python train.py --num_hidden_layers=10 --router_score="softmax" --num_key_value_heads=2 --positions="rope" --attn_scale=0.125 --parallel_block=false --warmup_steps=60 --final_lr_fraction=0.0 --max_seq_len=512
Below are experts of layer 3 (counted from 0) of a mixture-of-experts language model. Rows are named router (the router's row for the expert), down (a neuron's output weights, with its number) and show model dimensions 384-447. Each number is 50 + 12 x the weight over its row's rms, rounded and kept within 0 to 99.
Before each expert's rows: "raises" lists some tokens whose logits its average output raises strongly, later layers aside. This comes from a sample of Wikipedia text that the model never trained on.

# expert 8
raises: " ", " a", " the", ","
router:14 31 36 45 45 28 63 36 47 50 52 49 55 66 73 44 55 53 90 36 59 49 58 48 45 50 51 53 48 33 32 54 35 57 36 48 57 46 53 54 55 56 54 51 35 36 76 62 52 56 63 42 67 62 58 56 34 46 34 65 23 51 53 28
down0:43 71 79 30 48 77 71 48 76 59 32 43 39 57 53 54 59 51 43 61 38 35 64 26 67 50 45 50 46 26 40 72 51 42 57 34 51 37 40 42 53 50 34 51 62 61 39 46 53 21 54 45 53 59 72 51 51 60 25 53 54 56 68 40

# expert 3
raises: ",", ".", "–", " |", "-", " ("
router:59 39 53 54 58 39 43 53 42 50 32 45 48 46 27 62 44 55 43 36 50 52 63 72 50 39 35 45 37 56 45 41 53 54 80 60 54 34 58 31 48 39 68 44 42 37 30 64 69 51 35 13 38 54 39 41 47 56 51 49 57 74 58 66
down0:60 63 68 55 35 68 63 89 52 59 36 41 77 36 53 52 49 51 42 49 53 45 53 62 47 37 29 41 38 42 33 58 52 30 48 51 27 50 60 42 60 60 27 57 48 48 34 41 60 30 46 70 55 55 53 39 58 68 48 54 41 35 31 55

# expert 2
raises: ",", " (", ".", " ", " in", " and"
router:59 54 61 46 42 61 51 49 16 52 53 49 56 55 18 32 64 37 39 73 75 45 42 33 52 41 68 71 69 59 66 56 66 59 55 64 59 64 49 54 36 49 60 50 51 27 42 46 32 44 52 37 41 64 60 57 62 53 77 84 55 53 37 73
down0:42 35 44 47 62 50 46 73 49 30 67 65 49 55 42 52 44 43 23 34 53 55 47 37 33 51 45 29 34 50 38 62 43 43 53 38 71 53 57 72 41 46 33 65 34 47 46 34 61 50 46 50 61 61 27 53 33 64 70 48 58 50 45 59

# expert 4
raises: ",", "o", ".", " (", "b", " "
router:60 48 43 48 61 52 79 56 53 71 62 51 40 70 67 78 61 59 47 51 70 44 53 52 45 38 62 56 30 40 54 56 46 54 52 42 56 49 60 13 53 49 33 55 47 83 42 39 43 48 61 30 68 55 56 52 44 54 44 48 34 42 45 22
down0:24 54 53 49 59 62 64 57 64 65 37 63 51 42 37 27 67 30 43 56 46 64 17 39 72 44 52 65 63 67 31 49 53 49 38 66 43 46 28 45 53 65 43 42 71 67 71 65 54 64 29 66 68 48 37 59 57 68 64 49 62 59 70 44

# expert 6
raises: ",", ".", " (", " and", " of", "b"
router:48 37 65 49 44 58 52 67 72 69 60 50 47 26 55 67 35 38 41 58 54 50 28 66 61 50 59 55 33 55 45 57 56 50 46 58 60 19 38 49 50 37 28 40 48 56 52 48 60 59 57 64 75 34 27 44 57 51 58 54 65 32 46 39
down0:23 30 65 58 59 32 37 64 38 48 37 64 63 56 30 48 39 48 81 45 41 48 40 52 59 79 36 71 51 46 68 43 69 73 54 49 41 62 52 35 52 56 53 34 56 45 61 35 58 51 55 57 54 48 76 66 44 74 40 77 43 22 36 45

# expert 5
raises: "-", " ", ".", " |", "|", "\""
router:66 45 61 42 35 55 55 51 52 24 54 49 38 61 53 53 38 34 42 44 54 48 58 24 51 64 50 46 49 23 51 41 46 40 52 48 55 44 53 71 45 44 34 50 55 44 50 48 42 54 48 56 66 70 58 54 68 47 42 64 68 44 49 41
down0:57 65 38 61 41 31 49 41 49 52 47 37 41 32 51 55 46 47 76 33 52 46 25 24 27 44 35 20 69 41 50 32 77 37 43 50 78 44 60 52 41 43 56 55 67 51 51 44 53 54 29 57 54 45 57 41 61 41 59 44 49 54 49 59

# expert 10
raises: ",", " |", ".", " and", "o", "-"
router:43 83 49 59 26 54 79 58 52 36 53 51 51 48 59 67 45 48 72 42 46 41 24 49 33 53 45 55 31 24 57 55 51 63 44 42 63 37 32 67 43 39 54 61 29 44 54 39 48 52 59 70 53 44 67 44 59 45 50 40 18 63 47 36
down0:49 52 36 61 51 58 42 42 53 50 39 34 34 34 36 37 44 77 39 29 56 49 33 55 28 42 58 52 30 59 50 64 57 25 65 40 36 45 57 55 46 61 43 37 70 48 24 46 58 46 59 43 48 49 63 32 38 22 32 51 59 49 62 49

# expert 12
raises: "i", "um", "o", "r", "as", "."
router:58 29 52 50 55 64 41 54 52 45 57 56 58 61 48 65 42 57 62 48 21 58 62 46 53 42 17 57 53 56 55 70 35 53 62 57 55 59 69 32 37 40 40 52 63 68 56 33 32 36 55 62 20 54 47 27 27 44 49 48 44 33 75 59
down0:48 65 43 50 40 70 37 43 35 35 79 56 66 47 50 31 57 31 20 67 49 38 62 35 33 50 47 35 54 39 55 29 20 68 61 49 57 52 63 77 52 54 56 18 47 48 50 57 60 57 66 65 45 63 47 61 41 56 56 44 46 50 38 41

# expert 14
raises: " In", " ", " The", "The"
router:48 37 43 48 45 51 40 30 62 42 62 58 28 61 53 61 48 51 55 48 41 48 45 55 51 65 59 47 72 64 58 45 60 40 53 54 42 31 61 49 53 71 52 51 39 47 54 64 67 52 21 39 51 35 50 49 49 52 47 65 46 47 61 58
down0:58 54 57 44 17 62 53 51 64 53 35 61 53 59 63 60 51 39 55 58 61 57 62 28 53 42 57 63 45 69 50 57 49 67 47 41 60 54 35 51 52 52 41 36 44 42 67 46 63 53 44 58 53 54 53 27 41 50 57 49 57 22 56 58

# expert 1
raises: " ", ",", " (", " s", " in", " f"
router:42 38 49 41 60 51 52 35 47 53 70 66 59 41 63 38 58 55 57 57 79 48 57 35 56 61 60 51 61 61 48 44 72 54 16 53 41 47 56 58 46 61 54 33 37 56 61 68 71 50 46 52 73 53 53 55 34 57 34 44 59 55 42 35
down0:39 56 58 32 74 68 61 53 29 32 65 45 32 55 67 51 56 48 62 50 55 36 57 43 45 52 54 56 51 52 47 49 43 37 61 49 53 40 45 62 58 53 54 49 49 46 49 56 50 34 52 49 69 42 58 69 53 55 62 61 60 53 42 48

# expert 0
raises: ",", ".", " and", " (", " of", " "
router:49 69 70 57 69 49 30 52 44 50 50 65 57 50 47 27 61 62 43 69 62 38 58 49 59 59 47 58 94 60 46 55 65 43 37 68 45 76 39 58 57 37 43 47 53 55 43 56 49 58 47 57 52 43 50 42 72 55 47 47 64 54 41 74
down0:50 46 49 39 53 60 74 49 59 70 28 30 25 73 51 40 36 36 53 59 24 61 46 72 19 46 71 47 36 30 39 49 56 77 42 57 55 51 52 47 48 55 59 41 52 42 50 40 51 70 64 50 29 41 46 54 66 55 63 82 35 69 48 45

# expert 11
raises: ",", ".", " (", "\n", " and", " to"
router:44 11 39 49 70 44 32 53 54 58 48 45 42 51 59 33 51 62 56 68 47 67 70 39 63 29 78 32 40 55 36 41 45 45 45 35 38 52 65 50 55 60 63 48 67 44 56 46 41 48 64 74 77 58 39 57 49 36 50 49 52 44 60 49
down0:62 38 35 61 41 51 55 34 47 45 41 49 65 20 41 36 50 28 35 47 65 47 42 59 67 46 30 52 75 43 35 62 69 72 64 55 46 32 53 39 63 54 45 67 40 40 64 46 36 40 44 56 51 56 58 37 59 55 67 49 60 47 49 33

# expert 13
raises: ",", ".", " and", " (", " in", " "
router:53 92 43 86 36 54 52 43 29 48 41 41 45 52 40 38 56 19 55 35 25 42 43 59 43 70 39 51 54 40 63 40 44 54 50 39 42 48 37 78 44 56 49 57 43 72 38 43 45 57 62 63 08 38 50 59 59 61 62 29 69 51 19 67
down0:63 54 38 54 62 64 57 59 31 36 54 32 47 53 39 56 66 60 51 44 35 57 70 32 56 38 52 57 50 45 36 39 60 58 66 35 52 47 45 66 28 54 64 59 54 43 51 59 38 59 33 42 51 50 55 62 75 45 39 39 67 62 60 41

# expert 9
raises: ",", ".", "-", "s", " and", "er"
router:54 89 30 56 43 30 40 43 45 45 29 46 63 26 50 53 50 44 37 56 49 49 46 32 46 59 43 48 54 55 40 52 47 51 56 43 45 73 48 51 40 45 52 47 69 59 37 43 49 57 33 36 21 68 46 63 37 55 51 44 72 48 37 74
down0:63 37 51 44 58 63 55 50 37 61 59 50 66 34 66 45 58 49 36 54 64 55 63 42 56 62 56 53 40 44 56 36 67 60 43 54 42 59 42 62 28 56 43 54 52 49 55 54 46 49 40 52 32 60 65 57 54 44 68 50 28 61 44 36

# expert 7
raises: ".", ",", "-", " and", " (", " of"
router:52 38 58 43 61 76 35 60 61 54 40 47 48 40 38 33 47 45 27 54 33 45 43 76 40 27 34 48 64 55 61 64 53 34 71 54 44 45 56 42 59 51 48 47 51 36 50 51 54 39 41 46 48 32 45 38 42 33 59 42 35 42 59 50
down0:52 35 31 68 54 59 32 37 39 23 46 57 52 48 57 52 46 48 64 43 46 50 50 58 60 69 55 44 48 58 30 58 33 43 49 51 60 37 60 37 51 49 21 61 56 50 41 64 56 73 78 35 70 44 54 65 46 47 55 37 42 40 71 67

# expert 15
raises: "ul", "in", "2", "un", "ed", "1"
router:55 53 56 50 36 38 52 54 61 49 44 37 50 44 47 37 54 49 50 41 25 72 43 55 41 54 39 32 30 52 49 30 35 38 58 51 47 61 37 53 59 49 71 67 54 49 56 54 44 46 44 62 35 50 49 56 46 45 38 35 33 52 60 48
down0:51 35 44 63 37 53 51 43 51 51 59 32 64 45 50 45 59 28 53 52 60 53 64 54 26 53 42 29 40 52 58 58 61 45 41 36 49 28 64 52 46 29 63 51 70 52 50 52 47 61 60 38 62 32 42 61 33 47 59 71 56 31 41 53